Below are experts of layer 4 (counted from 0) of a mixture-of-experts language model. Rows are named router (the router's row for the expert) and show model dimensions 256-383. Each number is 500 + 50 x the weight over its row's rms, rounded and kept within 0 to 999. Numbers have three digits each.
After each expert's rows: "mostly gets" lists some tokens that are sent to it at least half of the time. This comes from a sample of Wikipedia text that the model never trained on.

# expert 1
router:468485496428461453455509474507610498413513527533433545519433471448490500490509469537496510513394586463578559472479478602517529490476518525404475543535472587439508494416552624555559541449508472547502483543406505509424469576483494432422465453482567449489508606469586494452538453534472553569437478508424556482474583487485490578500428578440495568463453500492499536517467418497413538514415
mostly gets: " Primary", " Street", " Athletic", " Avenue", " Railway", " Bank"

# expert 4
router:425519498438478517524510462492565441545523432513444478545576520537583461515516566467538555461502523501476579427522562594379505510538496457446601428593499505426516501423475464575464535543544465485562431525483541433505389584545574485482442519448520530430465505444466529527577454494476496472546465565444493509401490547466482415544486567490470549535534464503392558543514448493475535655530
mostly gets: "'s", " three", " This", " two", " this", " A"

# expert 5
router:505463418458517492501509548426494545602483532502590483489506423494464447526545577505587495528579475489453484502520485601478477513504498486600468517429527509536588472538380483549420408488520526461583511556540470469517553624446557492566581504543425495483504455506445445491454557465512512620505551528514562513509478446546550467449560427425428434418548475602550508512507574504514499467552
mostly gets: "°", " Country:", " (0)", " Total:", ":", " :"

# expert 7
router:577568502488489506492484504486520525393505435563528486429507497556568499530570402512486448473477554443480492454503508507459521527478424447418496371536566393590563473450561436536448534594404414555406545459505501535487492547503417480427510508450492454456528503477527455620518481534479486518470506506597545498516521414406592463435604561558477548601403501415457453522447506431467474520591
mostly gets: " Japan", " Boston", " Netherlands", " Brazil", " David", " Chicago"

# expert 0
router:520454417525448564492520437457466460481508508512453491428463483505502590429522590502452511495545523522598436477493509560541521477434476468471526501472464453551518503506482479522516495519399575551475539462492508532476499521531550482512514539562568472456517500579559534526444513483440532514522570535513467444432498472437441587416465570635560440563395490510466482424552494487568633524522
mostly gets: " but", " when", " before", " while", " at", " However,"

# expert 2
router:440479551509431444594463515544449420517443492449600530565584497475511528482439452405489460442555457516482531527487542461463473497430549546479439525566517449431545442435539471426497424539526557560509503436556558536531500497468468445548497481524552510526496529486464481431448501544488519462541443487433489440549508486561448549496503480519503494616518532491577535505507552423507505497478
mostly gets: " was", " is", " are", " had", " be", " were"

# expert 3
router:503511494458494458414480510531452371577532453414472489558559550536526498424509432544506495456409549444537583546528463530543479419433463534601474497592479531570566454482576478545502482531451513492484420513461569586449510586494479444524542450526481472543488469547504545475492438406464469476589405440564485517452530474424506379472481455449594584559480410484461503436530458556515501518418
mostly gets: " of", " with", " Nominated", " won", " for", " Preceded"

# expert 6
router:487521478456507472481415531540539518502527544488500410452506548577509568503488549469481537552430472494517471489452564493510533461576501515438574516518505503507408522474568465459574527434498488421379446480458521628590453505545440480470491498470504600490517505480506511584539466509579423408479526423507484467498461444460441541425513464506483497498453543547522461564475465578527581569555
mostly gets: ".", ").", "s.", "\".", "),", ")"